Below are experts of layer 2 (counted from 0) of a mixture-of-experts language model. Rows are named router (the router's row for the expert), down (a neuron's output weights, with its number) and show model dimensions 128-255. Each number is 50 + 10 x the weight over its row's rms, rounded and kept within 0 to 99.
After each expert's rows: a language model's description of what the expert responds to. This comes from a sample of Wikipedia text that the model never trained on.

# expert 48
router:61 62 59 52 54 40 32 57 39 48 35 58 47 58 55 60 42 50 58 60 47 57 56 55 48 48 41 46 38 44 45 58 45 56 65 38 61 34 40 53 33 51 67 61 57 57 35 39 48 56 42 62 40 46 42 37 49 74 62 55 36 54 57 38 54 41 55 40 36 39 36 49 62 49 45 64 60 59 34 55 62 62 37 51 58 37 38 41 58 56 42 47 43 63 40 56 42 58 42 62 61 65 49 67 39 44 51 59 51 50 46 59 37 69 60 44 61 61 39 64 43 47 36 63 41 62 55 58
down0:37 66 51 57 38 63 59 32 52 52 42 37 69 53 47 26 56 46 52 45 41 72 60 61 45 56 53 48 36 73 49 46 66 40 71 47 46 47 52 67 48 44 40 65 44 53 48 56 56 61 52 58 47 54 44 57 43 58 34 47 36 55 57 68 45 32 41 43 60 65 49 43 64 31 42 49 50 64 38 59 44 37 58 48 62 62 51 52 55 47 38 52 53 45 33 68 41 50 47 50 49 41 70 39 60 56 42 18 47 52 57 62 55 45 53 59 51 59 49 56 41 51 34 57 42 44 63 56
down1:53 63 55 74 55 55 43 56 68 41 36 60 51 39 53 76 33 39 38 47 65 38 63 58 55 74 32 40 36 49 32 51 51 60 43 43 40 42 43 58 54 44 53 63 62 51 47 56 53 37 59 44 46 48 42 33 53 58 51 62 49 47 42 57 64 37 57 47 39 43 61 48 48 64 53 51 52 41 51 68 65 66 39 36 54 42 55 45 42 60 27 59 38 62 39 59 39 53 41 47 47 58 50 55 48 64 57 51 52 44 43 54 42 44 61 56 41 54 61 32 56 49 34 46 53 37 54 55
down2:47 49 44 36 50 48 39 57 52 51 49 51 54 65 46 39 53 32 53 39 43 66 40 51 50 44 64 63 51 55 62 35 49 51 62 41 49 48 59 52 49 60 40 43 45 61 45 59 55 36 48 59 41 58 49 44 46 53 43 60 45 47 48 57 51 57 42 78 46 61 53 57 60 62 58 46 56 56 44 71 56 42 63 56 47 62 40 67 40 33 37 46 50 48 76 62 42 48 51 52 53 46 54 58 48 50 46 41 55 58 44 62 46 60 46 52 58 54 39 60 59 58 58 53 50 77 50 47
down3:44 50 43 66 64 45 62 55 60 63 63 50 38 43 54 52 53 51 45 63 54 61 55 48 44 46 44 61 40 42 48 45 47 65 51 52 55 42 29 53 43 61 60 39 50 39 59 58 51 64 64 60 63 54 45 42 49 54 49 76 69 56 50 59 51 34 55 56 43 55 45 54 52 60 54 41 55 65 69 42 38 43 55 58 41 54 53 47 50 41 59 63 51 39 50 53 43 59 35 54 39 54 51 36 49 62 65 54 42 58 46 30 35 60 51 57 30 49 34 81 39 34 54 41 20 38 52 62
down4:40 58 55 56 59 61 50 49 49 54 26 41 37 52 54 44 55 31 44 41 58 56 43 43 44 77 55 56 33 51 64 46 47 36 48 60 51 41 54 46 62 56 47 29 56 52 55 43 45 46 47 39 45 54 63 35 33 55 50 51 44 46 42 50 57 45 50 40 45 37 71 61 58 47 59 58 39 31 41 51 47 53 59 47 48 78 53 60 49 62 45 48 48 49 55 42 60 54 53 36 55 48 41 60 51 38 45 44 52 46 41 54 44 43 29 49 37 49 49 48 55 45 52 59 60 40 58 37
down5:64 53 54 47 43 37 38 57 39 59 58 47 34 57 51 63 49 56 38 61 49 46 60 28 62 55 43 47 37 59 34 51 66 48 50 61 44 45 50 46 33 78 58 64 48 61 49 43 52 58 44 49 31 40 44 32 59 57 45 54 62 46 50 37 55 41 60 34 37 43 34 63 55 52 60 46 61 58 39 56 56 51 55 78 63 41 49 47 52 49 55 60 59 46 47 50 53 42 49 60 62 59 53 62 45 59 59 48 40 37 70 73 36 73 56 43 58 73 43 66 54 61 36 56 39 53 49 51
down6:47 40 45 47 45 46 46 52 58 60 51 52 49 54 39 57 58 39 46 55 53 49 35 53 63 55 55 58 44 53 35 45 44 59 56 51 51 52 30 66 42 35 32 37 53 62 73 51 33 32 41 59 51 58 32 43 52 54 53 51 43 38 67 67 39 53 47 59 51 40 37 46 49 47 48 59 48 40 37 61 47 55 41 34 57 70 47 75 59 51 52 63 35 57 57 70 35 49 55 41 48 41 47 56 41 49 43 32 50 48 40 51 48 60 42 36 49 31 63 53 34 25 51 51 51 64 57 39
down7:58 55 38 47 43 41 65 40 44 51 32 67 46 54 58 17 34 46 58 62 34 57 59 34 44 49 52 37 31 36 64 51 52 33 46 54 70 46 72 44 47 55 48 53 64 55 25 50 56 49 49 54 54 46 47 44 45 38 45 45 52 46 41 50 44 38 68 59 42 49 55 42 49 63 57 56 50 41 67 63 31 52 61 62 37 59 47 51 39 54 48 46 53 30 40 33 55 58 39 56 44 41 43 67 40 54 42 33 46 60 44 50 41 63 53 45 52 55 53 57 41 54 56 35 60 41 34 54
Description: Connectives and auxiliary verbs linking clauses, mainly and, plus with, had, has, have, which, who, as in captured and killed.

# expert 23
router:63 65 63 61 61 38 45 62 47 40 36 60 63 59 65 36 51 41 38 60 45 53 48 62 42 40 40 61 40 52 58 59 46 61 57 59 62 44 40 64 64 47 51 61 56 53 56 38 39 61 39 56 36 49 49 41 51 43 52 62 36 58 62 39 61 40 53 40 40 38 45 62 61 39 47 48 54 62 45 61 62 60 37 39 62 37 37 60 61 65 40 38 42 52 36 58 37 62 49 49 53 56 36 51 58 48 58 56 58 66 45 64 41 44 63 57 64 60 41 61 35 44 41 47 46 67 55 62
down0:57 47 68 47 49 44 61 47 47 51 60 47 49 33 49 44 44 55 68 80 47 53 40 80 53 36 43 33 34 44 55 49 48 44 31 41 55 63 55 50 44 37 40 57 55 36 50 44 44 52 48 37 49 42 54 62 36 47 65 63 69 42 61 62 41 54 55 47 64 48 41 46 44 41 51 56 66 51 42 38 56 53 46 56 67 52 63 38 55 52 61 59 40 46 45 61 54 65 64 41 51 33 61 48 57 51 49 46 38 56 41 39 61 53 31 42 35 36 60 40 51 37 42 60 53 48 46 21
down1:42 34 57 54 47 55 53 46 55 37 39 36 50 53 37 39 50 57 46 48 55 54 45 54 35 29 57 38 54 60 60 41 42 53 38 65 64 46 61 55 41 57 51 43 55 60 58 31 53 70 57 45 51 47 58 58 47 30 26 56 47 63 53 54 41 37 45 57 64 31 54 37 46 21 48 34 68 44 41 60 61 55 51 47 46 72 53 55 45 53 44 58 48 51 52 62 60 38 53 36 49 56 48 35 50 73 64 45 48 40 49 46 45 51 53 44 56 54 43 54 51 43 52 49 71 61 33 45
down2:43 56 48 69 42 58 72 47 59 44 60 45 50 59 57 43 64 40 41 53 46 35 54 49 55 55 27 54 66 40 63 36 43 56 41 41 34 52 31 55 73 55 53 38 34 60 50 40 29 39 42 50 69 54 53 55 42 46 53 45 66 47 49 51 44 57 50 49 49 48 50 43 49 32 44 70 46 37 41 51 48 70 63 69 39 38 42 43 51 38 63 61 51 46 54 61 48 50 57 56 48 44 50 52 44 40 59 54 56 49 66 40 73 54 59 42 57 34 42 31 48 60 39 62 45 61 42 54
down3:59 53 73 57 43 49 43 33 49 57 73 47 39 54 53 33 51 68 36 39 58 54 40 43 46 52 37 48 56 36 47 44 55 31 47 72 62 51 55 39 56 56 37 33 42 57 55 41 36 59 42 34 50 61 45 45 50 38 59 41 50 48 35 44 51 59 51 50 47 46 52 42 47 49 51 49 49 42 51 43 48 44 40 64 62 60 36 41 58 51 51 60 22 41 39 22 56 53 30 62 65 65 47 48 36 59 32 56 42 67 49 59 57 41 45 47 30 70 54 55 55 60 68 45 62 53 63 33
down4:85 54 65 66 46 53 52 47 57 49 66 46 34 60 44 27 43 64 60 59 40 72 46 54 56 58 47 37 55 48 56 78 67 50 48 62 56 50 56 35 59 55 60 56 31 47 62 58 56 57 37 31 44 59 49 55 48 34 53 52 48 34 29 48 40 54 70 47 39 57 48 73 51 47 50 42 48 46 49 51 53 45 34 52 80 54 53 47 48 43 55 64 24 47 30 32 51 54 40 50 60 68 49 50 59 60 49 56 52 61 49 46 54 48 43 47 25 73 41 44 61 57 42 56 57 37 58 34
down5:73 53 44 52 55 53 47 38 33 51 57 45 52 56 48 44 44 53 58 50 48 60 63 72 49 67 39 42 56 35 42 52 46 45 43 56 54 73 61 44 58 45 54 43 40 47 55 70 71 49 43 30 43 50 48 47 43 37 44 39 38 36 48 69 41 77 51 33 39 52 60 49 36 44 44 52 70 51 49 36 42 63 57 52 70 50 31 34 60 52 41 57 30 40 44 32 55 45 56 53 35 56 43 52 52 61 38 47 39 43 39 60 43 46 32 35 35 48 48 55 28 65 58 49 44 49 59 46
down6:66 54 51 66 40 47 60 73 50 48 50 44 59 43 50 38 46 38 57 45 30 53 46 31 60 57 47 59 41 42 46 47 44 48 69 45 54 52 51 60 57 44 55 48 46 70 49 49 29 42 38 71 37 54 46 52 49 55 58 54 63 38 44 46 54 54 44 44 44 49 55 63 46 34 67 66 53 51 48 61 37 60 52 31 38 38 37 46 51 71 45 40 25 64 43 44 52 53 61 40 53 38 45 48 55 57 63 51 55 54 54 48 58 44 53 48 50 39 52 66 62 40 32 41 32 67 45 35
down7:52 62 43 52 51 46 40 50 31 35 46 59 52 45 54 55 55 62 53 51 42 22 34 56 65 46 53 31 40 35 44 33 55 27 53 51 50 39 53 58 61 42 61 29 48 61 54 64 73 55 53 78 54 52 41 43 47 59 44 58 18 60 47 47 47 39 53 47 69 42 59 44 55 48 60 55 49 44 62 53 33 50 49 61 42 49 44 47 59 64 51 47 34 56 36 56 45 52 42 61 53 45 49 48 57 43 75 46 63 49 51 48 42 42 35 44 63 61 51 43 38 56 46 45 28 57 61 46
Description: Past-tense event verbs and nouns in narrative, like crash, acquired, returned, plus suffix pieces like ing, ment, ction and closing quotes.

# expert 18
router:63 63 63 58 55 41 39 65 53 42 39 61 63 48 60 40 52 44 37 59 37 46 35 55 51 39 38 53 44 58 56 55 49 64 53 57 68 41 40 47 69 45 48 59 54 58 54 39 39 52 42 57 39 52 51 44 52 45 60 61 36 59 64 37 55 46 46 41 42 37 55 58 55 56 41 50 58 58 61 61 60 61 36 35 59 43 37 57 59 59 48 37 37 46 38 63 40 57 62 51 52 45 37 40 46 63 39 66 61 73 38 57 29 48 57 67 59 62 38 63 34 44 54 43 41 65 67 53
down0:67 61 52 50 47 18 55 57 72 36 21 50 73 28 62 34 75 28 70 44 54 35 66 69 76 64 45 22 49 36 79 62 67 62 56 62 61 40 56 52 50 72 25 77 49 53 46 30 27 35 33 74 63 71 68 41 41 61 42 99 55 52 50 56 64 45 47 52 57 49 48 39 61 48 51 49 47 51 45 49 60 56 41 41 59 42 55 52 52 48 54 56 49 47 57 47 39 45 48 51 45 52 50 48 60 50 49 50 48 56 53 49 51 46 54 44 48 55 48 55 59 48 51 58 40 62 44 59
down1:35 42 46 62 39 32 37 43 48 41 59 34 56 40 44 55 69 21 51 73 36 37 60 61 54 35 60 69 44 64 49 57 55 42 57 34 44 82 51 25 52 71 60 49 44 44 53 38 54 31 35 54 50 52 57 65 43 73 49 36 63 52 52 48 46 60 48 38 51 45 47 49 52 40 64 43 30 45 60 35 57 43 57 51 53 48 44 56 68 55 58 48 56 43 41 62 34 54 44 48 55 55 70 40 49 58 32 53 47 56 58 29 47 34 55 37 49 67 38 49 56 38 51 55 30 51 51 47
down2:48 55 53 50 47 66 32 54 45 38 54 53 63 54 48 50 49 36 48 61 47 55 63 24 34 37 47 39 53 51 46 54 63 53 70 55 67 55 67 37 44 50 45 53 50 59 56 53 52 46 52 46 54 42 52 36 29 54 70 55 46 39 66 41 57 44 33 48 39 35 57 63 50 44 46 57 47 42 46 48 49 54 69 27 42 66 51 28 67 72 45 49 56 49 37 44 62 36 51 56 55 61 61 51 29 59 49 58 52 54 67 51 33 40 38 55 55 41 55 63 61 47 36 48 58 55 36 49
down3:41 52 45 60 46 50 46 62 61 47 26 52 49 55 51 46 46 42 47 41 45 40 62 35 50 60 46 38 61 48 49 53 41 42 51 61 44 50 50 45 60 38 60 52 36 48 59 47 46 53 42 48 50 51 43 64 42 46 38 57 64 52 41 52 40 46 58 56 52 54 38 61 58 50 50 57 42 64 64 38 49 50 50 41 56 43 67 59 48 55 47 58 43 42 47 71 37 43 59 53 48 41 49 42 37 48 54 41 49 33 49 47 56 60 50 55 45 37 34 50 45 62 52 63 42 48 69 46
down4:34 39 56 53 47 51 85 65 49 46 55 51 40 43 59 47 51 64 52 62 38 52 45 49 50 51 43 46 56 44 39 50 49 35 60 58 54 57 39 42 52 52 61 46 40 39 48 37 40 40 24 64 39 58 51 56 51 54 48 53 48 40 70 55 58 35 35 46 58 42 54 37 50 55 52 55 55 48 46 53 49 37 46 64 41 35 34 57 59 41 33 42 58 58 45 53 57 54 53 49 56 47 49 49 45 52 34 54 52 53 55 56 56 34 72 42 50 44 53 64 54 43 55 41 38 43 49 58
down5:44 49 51 53 50 39 47 56 57 42 45 72 50 45 49 40 50 60 54 36 56 65 36 47 54 47 46 51 45 61 64 35 53 42 53 49 46 52 60 58 55 88 50 64 40 63 55 42 56 42 42 57 51 62 37 41 48 41 69 44 56 57 44 69 32 41 50 27 37 43 38 58 60 35 53 45 52 59 50 59 43 48 50 69 49 47 49 50 31 44 53 69 52 53 41 47 58 67 30 31 34 70 60 49 43 57 51 50 60 59 56 68 44 45 49 66 54 59 53 71 54 58 60 52 53 60 38 39
down6:44 49 52 36 44 34 58 47 41 16 75 43 44 69 40 50 36 48 66 48 58 70 60 49 47 50 48 46 36 44 55 67 44 43 62 59 60 54 45 45 66 28 57 41 55 61 64 43 45 55 43 45 48 40 67 47 42 49 55 43 57 44 43 57 64 33 54 52 56 50 61 56 60 44 54 52 61 38 35 64 47 55 61 38 67 59 56 52 46 78 55 67 47 65 41 27 48 46 62 45 60 71 50 51 55 42 48 41 44 36 59 36 54 47 43 48 53 55 56 49 53 55 40 52 44 50 56 49
down7:61 50 50 51 39 70 44 45 63 47 34 48 44 44 25 40 68 39 51 60 41 49 54 55 63 51 43 36 37 45 62 37 36 53 50 71 58 54 48 53 38 72 51 66 45 41 58 50 50 75 59 56 32 39 49 58 69 50 48 49 54 51 48 55 59 61 46 34 62 53 54 46 51 56 63 40 51 64 54 49 48 46 39 51 51 55 37 51 54 20 65 42 51 58 44 49 48 61 47 36 54 64 40 51 53 46 38 58 58 65 49 51 42 62 39 51 50 60 44 55 54 44 75 63 57 57 45 44
Description: Word-internal pieces and suffixes like -ension, -ment, -land, -al, and adjectives like United, British, as in hypotension, Ascension.

# expert 32
router:58 58 59 59 58 39 49 52 47 45 39 55 48 65 38 40 35 39 39 58 44 58 47 58 29 36 38 51 46 34 64 60 30 63 55 22 63 36 40 58 44 41 63 57 60 58 29 43 48 49 39 61 38 40 55 42 33 50 60 56 59 59 59 44 62 41 67 41 43 40 49 61 62 44 40 38 57 59 58 56 60 61 40 40 58 43 41 66 59 60 40 37 39 61 44 53 48 56 38 61 55 58 40 53 56 59 47 72 53 67 40 56 47 49 56 47 60 58 38 64 38 40 34 38 47 65 52 63
down0:47 53 60 46 44 48 51 35 47 47 60 55 54 36 57 59 49 64 34 37 55 42 56 47 61 42 48 44 34 50 39 28 34 61 46 54 50 38 58 47 58 59 58 46 53 44 28 43 40 47 42 42 70 50 56 49 48 35 52 66 61 66 78 43 44 56 51 48 26 64 41 53 63 54 45 43 65 55 47 37 56 51 37 45 44 60 36 58 50 55 47 47 39 49 58 50 51 43 41 34 52 56 60 55 48 53 54 78 50 35 44 48 57 66 40 51 50 55 35 55 56 40 58 66 37 52 31 44
down1:52 71 58 55 52 57 54 57 31 51 43 60 56 52 55 48 53 49 59 71 37 40 62 52 62 51 49 58 43 47 55 43 48 58 40 42 52 36 56 60 37 50 54 44 41 45 56 51 40 68 45 62 54 48 50 47 42 62 33 53 53 50 51 55 45 68 38 43 49 47 38 34 57 74 59 54 54 47 57 61 34 46 28 43 39 65 56 71 43 56 50 64 51 58 54 52 58 79 50 48 66 55 58 51 45 48 38 58 39 47 45 63 70 50 46 51 60 69 72 43 50 58 62 64 35 41 46 50
down2:49 30 59 46 56 65 54 55 43 45 44 65 48 66 50 56 53 43 45 66 54 44 53 34 37 44 51 62 45 53 55 45 45 47 53 52 50 58 54 48 52 47 69 67 32 53 49 44 70 52 44 43 33 43 48 47 58 48 38 46 60 56 62 41 46 47 33 37 40 54 42 52 56 44 48 55 38 31 63 56 57 61 51 58 42 52 28 52 51 26 58 46 62 49 43 51 32 41 33 44 50 71 76 60 45 54 50 34 44 51 50 59 49 58 42 48 50 64 43 61 54 50 52 65 53 62 49 56
down3:46 50 70 40 44 46 70 60 33 49 41 49 49 49 39 48 51 59 31 59 50 51 55 55 56 30 50 64 59 33 57 59 70 56 56 45 85 57 63 39 50 55 45 53 52 34 59 45 44 53 37 61 50 50 74 43 50 62 50 53 64 45 49 37 45 47 47 36 59 43 43 47 44 54 50 48 39 46 34 49 48 52 51 64 46 48 60 49 59 55 49 44 62 55 55 68 39 52 67 41 33 54 32 54 53 63 55 46 70 35 56 51 38 43 67 54 44 42 43 46 66 55 51 66 63 63 49 34
down4:31 52 39 48 58 40 61 51 45 47 69 50 46 39 54 68 28 57 58 70 53 33 50 58 51 35 43 49 55 65 52 55 43 54 43 66 47 39 50 41 48 45 55 47 32 68 42 52 58 64 56 57 54 43 33 47 39 50 40 62 42 45 70 54 37 39 61 65 54 58 53 67 72 43 54 31 51 64 53 65 40 41 57 39 50 44 54 57 39 46 45 49 60 53 53 60 55 68 51 38 56 58 64 49 47 36 28 55 37 49 52 40 62 56 49 37 38 53 37 65 37 49 35 51 50 46 48 52
down5:45 48 54 23 40 38 59 41 52 59 46 43 37 49 34 51 71 42 60 47 60 63 49 30 51 51 44 45 76 50 59 54 56 62 51 56 48 40 72 38 49 48 63 49 53 48 60 45 58 58 64 61 61 53 53 32 53 48 58 38 57 46 49 55 68 49 54 44 39 66 55 58 71 70 51 58 50 48 47 46 52 46 30 58 50 43 51 39 63 59 21 38 43 55 63 53 44 46 62 45 41 49 71 59 43 60 69 41 42 44 42 55 39 53 37 51 56 40 32 42 61 32 46 40 52 32 46 44
down6:66 46 66 28 47 57 40 67 51 61 28 40 28 53 56 55 43 52 62 39 46 42 52 54 51 49 39 62 34 67 61 48 33 54 70 52 59 23 48 42 47 49 42 62 70 37 61 51 52 38 39 86 57 48 56 69 71 61 44 61 52 39 44 40 38 44 50 47 51 50 54 50 47 44 44 60 44 54 74 38 58 62 63 48 40 53 35 36 43 39 38 45 52 53 52 61 50 44 55 43 47 39 53 43 65 70 40 52 34 44 45 26 53 45 63 52 41 70 47 51 55 55 47 34 50 29 72 54
down7:47 54 41 44 54 45 42 43 56 44 59 67 48 39 42 52 65 52 61 51 38 55 53 45 49 57 45 31 54 59 63 55 48 39 55 42 48 57 56 47 55 62 47 51 61 62 45 49 44 67 42 41 48 44 35 60 55 53 47 46 70 60 43 61 44 51 44 59 59 57 37 38 48 54 30 65 62 40 73 59 42 39 48 56 43 47 42 66 34 61 52 49 41 62 46 39 70 59 38 61 50 35 53 64 43 68 49 28 32 55 60 52 45 43 32 54 51 63 58 28 56 44 50 54 63 44 50 63
Description: Conjunctions and prepositions linking clauses, mainly as after known, served or such, and and; also while, than, including, where.

# expert 17
router:64 63 62 60 58 39 40 64 45 40 44 60 62 54 67 42 50 43 45 61 37 47 38 59 43 37 38 55 42 50 58 58 31 64 53 60 65 48 38 52 65 41 44 60 57 52 54 37 44 60 37 59 39 37 57 43 44 36 55 64 38 62 63 37 55 35 56 43 42 38 47 58 60 44 36 55 60 61 43 59 61 61 41 36 59 37 37 67 53 55 41 32 40 52 38 60 36 60 61 61 54 54 37 46 55 50 47 64 60 69 37 50 40 41 60 50 61 60 39 60 40 38 45 41 50 58 63 60
down0:49 61 58 36 53 51 54 56 41 35 51 61 41 47 73 52 50 42 51 26 49 62 39 45 41 58 41 44 59 37 52 52 53 52 64 53 60 62 64 28 52 57 47 49 45 56 38 48 49 73 45 43 60 39 57 60 62 46 74 43 71 60 35 61 57 50 39 60 55 55 64 44 52 55 76 42 35 64 52 31 61 42 55 55 50 54 42 80 39 46 39 54 56 55 44 55 57 42 49 59 64 60 53 63 26 63 55 39 33 45 63 56 53 53 60 55 36 66 50 48 50 50 57 50 53 56 53 39
down1:49 69 43 41 74 56 59 43 48 66 64 47 54 66 68 56 54 60 51 62 56 51 54 48 49 51 44 47 42 50 45 60 75 46 35 39 38 52 58 66 53 59 41 47 44 51 48 58 56 31 52 57 53 55 52 38 49 43 46 65 39 49 65 49 52 50 45 39 41 53 38 41 76 54 39 53 35 53 63 55 42 54 54 64 50 52 21 49 55 50 39 49 46 59 49 35 45 57 53 51 42 49 50 48 40 51 59 61 50 36 42 63 63 48 49 54 48 44 52 61 64 62 61 62 44 62 61 49
down2:61 44 74 50 49 34 60 71 42 61 45 46 46 72 50 46 55 39 51 56 56 36 41 67 44 67 40 53 52 52 69 58 58 59 58 55 40 64 55 47 58 55 46 45 42 33 51 35 50 60 63 51 56 67 45 42 47 52 55 56 62 68 50 58 54 28 47 49 36 51 58 59 51 49 53 37 51 52 43 49 58 33 50 61 45 51 38 35 53 56 55 55 50 40 32 51 50 37 51 49 59 39 37 70 52 42 53 52 55 48 61 62 57 49 49 63 47 44 65 57 48 42 62 63 61 27 43 37
down3:38 43 44 56 64 38 44 59 48 51 40 44 55 42 69 54 55 32 55 54 53 52 63 56 68 39 57 47 70 41 55 55 65 47 68 55 33 45 51 46 46 39 48 69 49 48 57 45 46 50 43 48 57 47 61 55 67 69 37 45 60 58 52 40 46 60 44 43 46 33 58 52 60 60 50 53 55 40 51 50 40 42 64 38 42 41 49 51 68 39 41 42 40 55 40 52 32 41 65 62 58 56 32 61 42 36 44 61 59 32 73 52 50 56 58 53 45 49 57 58 58 28 42 50 53 42 37 57
down4:51 82 42 34 67 64 57 56 34 64 43 43 46 53 52 58 45 52 44 50 36 68 36 48 51 51 51 37 39 49 60 46 41 51 56 55 55 49 44 61 53 66 43 30 48 31 37 43 59 35 22 50 57 46 39 34 54 59 59 53 55 57 57 55 43 76 43 79 62 36 71 57 57 51 76 43 56 46 66 54 38 58 55 43 52 47 41 46 46 59 41 56 60 70 49 60 44 57 52 41 57 63 39 60 50 56 53 58 47 38 74 43 45 34 47 65 36 34 45 35 56 49 55 49 61 52 46 43
down5:55 49 62 52 47 43 53 48 48 41 49 47 43 53 58 53 47 60 43 44 40 63 50 62 54 49 62 65 38 45 47 29 59 49 57 62 41 51 47 43 66 46 59 40 63 43 52 58 60 51 41 34 62 44 71 40 52 53 46 55 49 43 36 41 47 64 47 28 49 53 53 44 49 42 40 50 39 60 50 48 66 62 65 55 55 51 63 53 35 44 66 42 49 48 43 55 50 58 55 50 61 43 49 47 49 51 44 54 40 64 46 51 43 41 52 64 58 42 47 45 52 40 56 42 44 37 46 52
down6:59 52 54 30 56 37 38 44 46 61 47 46 39 47 45 60 26 58 67 62 49 49 49 47 58 41 54 55 65 45 59 40 47 42 67 42 57 50 49 44 55 42 53 47 48 49 43 51 58 71 67 54 50 69 49 67 75 45 67 45 49 59 47 43 64 67 55 40 45 60 59 53 45 43 44 24 45 57 46 54 51 57 59 78 72 37 46 39 50 47 69 45 43 57 41 34 55 36 60 35 54 58 57 42 54 67 55 66 38 59 35 44 42 34 51 65 55 49 50 55 52 64 46 69 52 48 53 37
down7:44 55 75 21 51 50 23 39 41 49 35 38 54 33 46 50 78 41 50 48 51 54 55 51 57 46 59 70 43 48 34 45 66 49 52 59 61 23 50 48 51 57 47 59 46 62 56 54 42 67 46 50 47 47 51 38 63 63 40 37 42 52 61 46 55 51 51 49 52 53 54 46 37 54 66 38 51 49 59 53 40 57 51 51 52 45 62 46 50 46 47 46 54 47 41 63 47 56 59 48 52 45 57 47 45 46 51 48 42 41 50 54 51 59 49 53 43 53 43 52 58 50 57 41 59 38 52 52
Description: Lone capital letters and abbreviation pieces, word fragments inside rare or foreign words, and month names in dates, such as B, S, August, ve.

# expert 16
router:64 64 62 58 59 35 40 62 47 34 47 59 62 59 67 62 50 39 35 61 43 56 38 63 47 39 44 55 37 43 59 67 39 65 47 54 64 39 37 49 59 39 57 56 57 55 56 38 39 47 38 58 39 37 44 39 39 54 60 61 37 62 62 44 55 41 43 40 44 40 42 65 58 52 36 53 60 62 50 62 48 62 44 40 59 33 36 60 61 50 39 41 39 46 39 58 40 62 57 45 51 58 36 54 49 52 46 59 54 65 38 60 40 52 51 55 59 63 42 58 37 47 40 49 43 50 58 62
down0:50 60 68 45 27 53 46 54 53 68 59 71 47 40 47 54 51 69 55 59 41 71 57 48 53 58 34 56 50 48 48 57 59 49 54 79 56 65 44 51 64 45 55 42 45 53 51 40 55 54 43 40 71 69 50 73 62 60 49 51 43 43 53 62 48 38 49 55 73 49 43 33 46 67 46 57 52 54 61 39 52 53 52 55 60 69 53 38 42 48 46 60 57 52 70 55 51 60 33 48 62 37 43 52 51 52 44 59 52 59 55 51 65 46 65 56 50 63 43 59 40 59 46 55 50 55 42 52
down1:48 43 48 55 50 41 56 52 54 47 58 41 58 43 43 46 63 54 43 65 59 55 54 46 42 54 50 41 52 40 34 53 64 66 70 52 37 46 66 58 55 95 59 41 67 43 57 54 41 47 42 51 39 59 65 44 61 60 64 48 39 60 51 50 65 42 40 52 47 40 39 51 55 55 56 55 66 29 56 84 36 46 48 46 52 43 40 52 54 54 56 56 57 45 45 50 48 37 39 53 51 48 34 59 61 54 32 49 50 59 50 51 35 35 54 68 51 52 51 38 57 34 56 56 40 40 37 32
down2:46 60 44 59 45 55 59 43 53 70 55 56 38 50 42 43 48 55 57 56 49 59 38 36 42 42 50 55 57 35 60 42 54 68 42 51 49 36 55 57 50 41 47 44 63 55 48 72 43 55 51 69 69 48 56 52 50 43 56 52 38 51 58 46 47 61 63 43 49 46 50 40 49 33 57 48 44 51 54 42 52 52 47 46 46 54 52 51 46 46 41 41 53 38 39 63 53 40 50 61 46 60 40 50 64 27 45 37 62 47 52 43 47 68 60 43 51 46 56 55 39 52 60 48 32 47 60 62
down3:63 54 73 70 55 39 50 57 51 34 45 41 36 58 59 41 30 48 38 60 37 34 71 37 58 46 44 56 43 49 52 41 49 61 67 47 40 42 57 70 45 63 65 56 32 47 66 52 57 59 68 53 47 50 33 59 33 36 49 59 48 55 49 44 59 53 56 43 41 46 57 49 57 63 66 35 47 56 38 57 53 38 51 42 39 55 51 53 54 59 49 50 50 55 28 51 48 35 58 41 48 60 38 40 47 44 38 41 35 50 61 61 38 43 50 54 53 53 65 63 62 38 43 73 64 55 40 41
down4:57 46 49 65 19 38 24 55 49 46 31 49 44 53 53 66 41 62 48 55 54 30 62 57 62 50 44 44 40 44 43 52 63 51 40 58 58 50 68 54 46 44 47 41 55 50 47 36 42 69 44 23 50 60 64 40 68 50 51 34 53 50 64 52 59 50 58 43 50 42 58 44 39 59 50 62 55 70 67 51 64 56 65 48 31 59 58 55 47 48 56 48 42 55 18 36 37 55 49 32 61 53 43 66 51 38 49 57 49 57 57 59 56 57 48 57 60 60 75 47 63 67 53 44 36 38 50 63
down5:53 55 51 41 63 50 31 51 56 57 60 50 26 39 33 50 49 61 54 43 43 35 50 65 60 39 58 55 40 44 57 57 51 49 51 54 40 17 66 39 58 38 62 43 67 46 41 60 34 53 39 57 51 34 36 46 40 44 31 41 52 47 40 45 40 57 57 75 52 50 50 55 53 56 42 66 61 50 55 47 58 55 63 58 50 49 69 51 53 54 66 46 58 65 54 51 47 54 52 31 61 53 48 36 39 60 38 43 54 39 41 39 62 55 44 60 49 47 49 43 81 27 54 45 37 54 34 57
down6:55 59 48 51 44 51 52 61 42 43 53 55 46 67 50 61 42 53 39 29 55 41 42 42 54 40 39 66 47 61 38 51 48 46 46 56 44 51 46 50 18 47 61 60 35 69 48 28 69 60 56 48 56 59 38 43 56 44 61 47 40 74 53 33 54 41 54 56 38 50 64 60 40 48 46 52 36 63 54 44 51 49 55 69 48 59 71 57 45 32 53 37 37 48 32 47 45 48 35 39 56 31 38 53 42 49 54 42 50 65 40 56 58 43 66 57 56 48 41 47 36 73 52 45 47 55 63 31
down7:40 58 30 53 44 34 68 38 60 49 45 54 63 37 68 54 58 46 52 59 54 59 35 48 54 66 52 54 44 45 60 72 47 46 58 41 75 56 47 51 56 54 53 39 52 46 59 45 46 42 48 56 31 57 48 48 52 50 46 54 38 67 38 48 56 61 43 48 52 44 45 56 58 60 55 18 60 37 55 54 76 55 50 33 47 52 39 26 45 54 56 41 55 47 52 53 53 74 47 61 45 50 38 42 51 46 29 67 50 61 52 53 32 48 54 61 52 47 55 44 47 58 36 63 32 70 49 44
Description: Word-initial capital letters and abbreviations like K, T, U.S., United, plus (age in birth lines and longitude degrees in coordinates.